{
  "n_experts": 64,
  "hidden_act": "squared_relu",
  "normalize_top_k": false,
  "norm": "rmsnorm",
  "max_grad_norm": 1.0,
  "max_seq_len": 1024,
  "train_tokens": 658100000,
  "dataset": "wikipedia_en"
}
Below are experts of layer 4 (counted from 0) of a mixture-of-experts language model. Rows are named router (the router's row for the expert) and show model dimensions 192-255. Each number is 128 + 32 x the weight over its row's rms, rounded and kept within 0 to 255.
After each expert's rows: a language model's description of what the expert responds to; "mostly gets" lists some tokens that are sent to it at least half of the time. This comes from a sample of Wikipedia text that the model never trained on.

# expert 18
router [102 115  92 165  90  87 149 130 157 146 125 153 176 137 185  91 113 103 102 140 110 117 100  94 134 111  87 113 113 109 134 130 165 141 126 141 138 118 120 147 173 145 124 102  72 165 104  93 169  75  64  77 109 131 118 163 100  61 102 146 131 131 166 116]
It responds to: Name-completing nouns
mostly gets: " Airport", " Force", " Hospital", " Stadium", " Railway", " School"

# expert 46
router [190 123 115 155 107  64 173  93  96 143 125 104 108 122 140 125  94 118 134 181 124  90 137 126  91 135 110  59 154 111 190 124 146 111 102 183 109 216 172 147 155 111 116  86 102 109 119  91 124 121  98 132 108 185 147 137 111 171 168  87 133 101 151 106]
It responds to: Mixed function pieces
mostly gets: " list", " Airport", "east", " government", "Rec", " body"

# expert 34
router [158 108  86 192 103 134 136 103 100 128 140 120 105 114 151  96 107 124 158  88 133  91 131 131 108 118  99 126 134 145 120 125 126 110 149 132 149 156 110  82 167  91  92 145 136 173 150  71 139 134  90 141 192 149 118 143 140 201  98  85 187 145  94  36]
It responds to: Pronouns and word beginnings
mostly gets: " they", " They", " we", " It", "He", "It"

# expert 24
router [223 106 110 222 100 133 158 131 146 153 156 161 173 187 154 115 108 135 139  93  63 122 135  53 112 140 125 136 151  86  67 132  73 103 147 108 121 117 122  91 171  79 176 110  78 127 129 112 180 133 108 132  95  75 113 130  64 111 177 147 150 116 198 122]
It responds to: Inner syllables of names
mostly gets: "ruct", " des", " la", "erc", "oo", " Phil"

# expert 21
router [123  68 131 144  93 169 161  71 125 150 114  82 134 112 155 127 125  98 156 187  71 118 129  60 162 137 107 103 159 120  77 133 195  83 162 147 125 186 150 172 224  82 147 119 117 142 122 160 111  55 121 101 172 149 146 116 118  77 118  56 141 169 188 163]
It responds to: Syllables ending in a
mostly gets: "ora", "ua", "ona", "era", "ria", "lia"

# expert 20
router [190  95  86 141  97  84 145 109 153 168  95 145 157 187  94 100  92 122 125 126  98 128 154 117 148  81 156 105 150 116 118 137 104 157 135 151 140 108 163 136 213  92 126  77 105 142 209 109 150  92 106 116 100 156  51  76 139  82 110 134 177  99 155  63]
It responds to: Mid-word syllables
mostly gets: "ici", " Cup", " JPL", "oca", "olit", "eri"

# expert 10
router [138  89 111 173 176 119 195 115  60 136 179 139 136 176 156 141  88  76 139  45 145  58 105 144 127  97 103  47 124  88 201 134 129 105 167 114  94  86 174 171 120 112 147 145 138 111 131  95 132 150 122 172 192 123  94 106  97 160 134  62 111 106 143 137]
It responds to: Word-initial fragments, separators
mostly gets: "Mar", "Me", " Man", "Co", "Pe", " Website"

# expert 54
router [ 82 113  58 207 159 122 146  88 132  93 115 111 161 121  82 188 123 154 136 154 129 147 135 170 122  90 139 138 107 135 147 111 161 120 141 143 135 100 148 185 191 104 114 104  91 136 127 130 155 133  84 143 112 150 154 154  75 106 128  89 185 126 148 115]
It responds to: Names in tables
mostly gets: " McC", " Lee", "ić", "kov", " Williams", " Jones"

# expert 41
router [155  79 131 199 117  97 150 122 102 148 115 104  49 154 151  69 140 133  95 162 126 139 136 141 161 120 158  88 141  59 111 127 142 115 166 114  87 101 124 193 188 148 126 128 115 127  77  95 137 109 124 117 119 146 129 138 118 109  66 106 183 175 146  99]
It responds to: Noun heads, species epithets
mostly gets: " model", " JPL", " song", " album", " documentary", " historian"

# expert 56
router [189  88  36 175 103  96 177 150 121 129  84 136 161 169  77 144 139  81 146 157 161 142 153 115 166 138 131 118 113 155 117 151 154 134 179  70  93 166  93 103 128 139  78 176 146 102 162  87 105 121 155  92 103 163 102  76  83 134 142 102 151 107 162 128]
It responds to: Determiners before nouns
mostly gets: " km", "aged", " ft", " entire", " Michigan", " York"

# expert 62
router [150 129  87 196 127 170  80 123 112 141 138 130 154 245 110 168 104 198 162 170 137  76  94 126 147  89 178 115 134 131 178 136 121 182 133  56 198 163 167 151 137 114 143 138 113 168 145 135  72 115 102 121 128 153  71 105 148 114  85 125 202 110 117  74]
It responds to: Table cell starts
mostly gets: " FW", " ITA", " MF", " BRA", " Clay", " Cy"

# expert 49
router [150 114  93 151 109 108 174 146  85 157 126 162 150 179  84 144 111 125 170 147 101 120  79  87 136  52 199  99 113 157  85 150 158 155 123 138 145 172  98 151 194 158 126 129  85 174 145  99  59 149  84 106 125 156 158 110 126 126 144  78 176 104 131 121]
It responds to: Words after prepositions
mostly gets: " MF", " FW", " Middle", " Clay", " Animalia", " close"

# expert 47
router [130  91  63 193 138 139  58  95 103 166  86  82 131 166 129 114  89 114 158 169  87 122 150 134 129 133  88  87 115 125 112 137 167 112 104 127 123 131 126  94 207  67 169 101 161 192 199  94 146 117  85 104 114 128  98  76 184 161  74  96 199 127 111  97]
It responds to: Mid-word syllable pieces
mostly gets: "ident", "mon", "be", "ivers", "cer", "oid"

# expert 13
router [170 108 143 171 158 144 115 103  83 107 179 132 127 137 107 171 120  97 147  37  97 107 160 131 112  99 144 110 150 102 168 169 145  77 115  98 120 172 103 164 150 108 149 146 144 111  77  92 153 135 123 135 139 156 105  87 136 172 128 116 149  99 128 126]
It responds to: Mid-word pieces and conjunctions
mostly gets: " und", "El", "Th", "Man", " &", "with"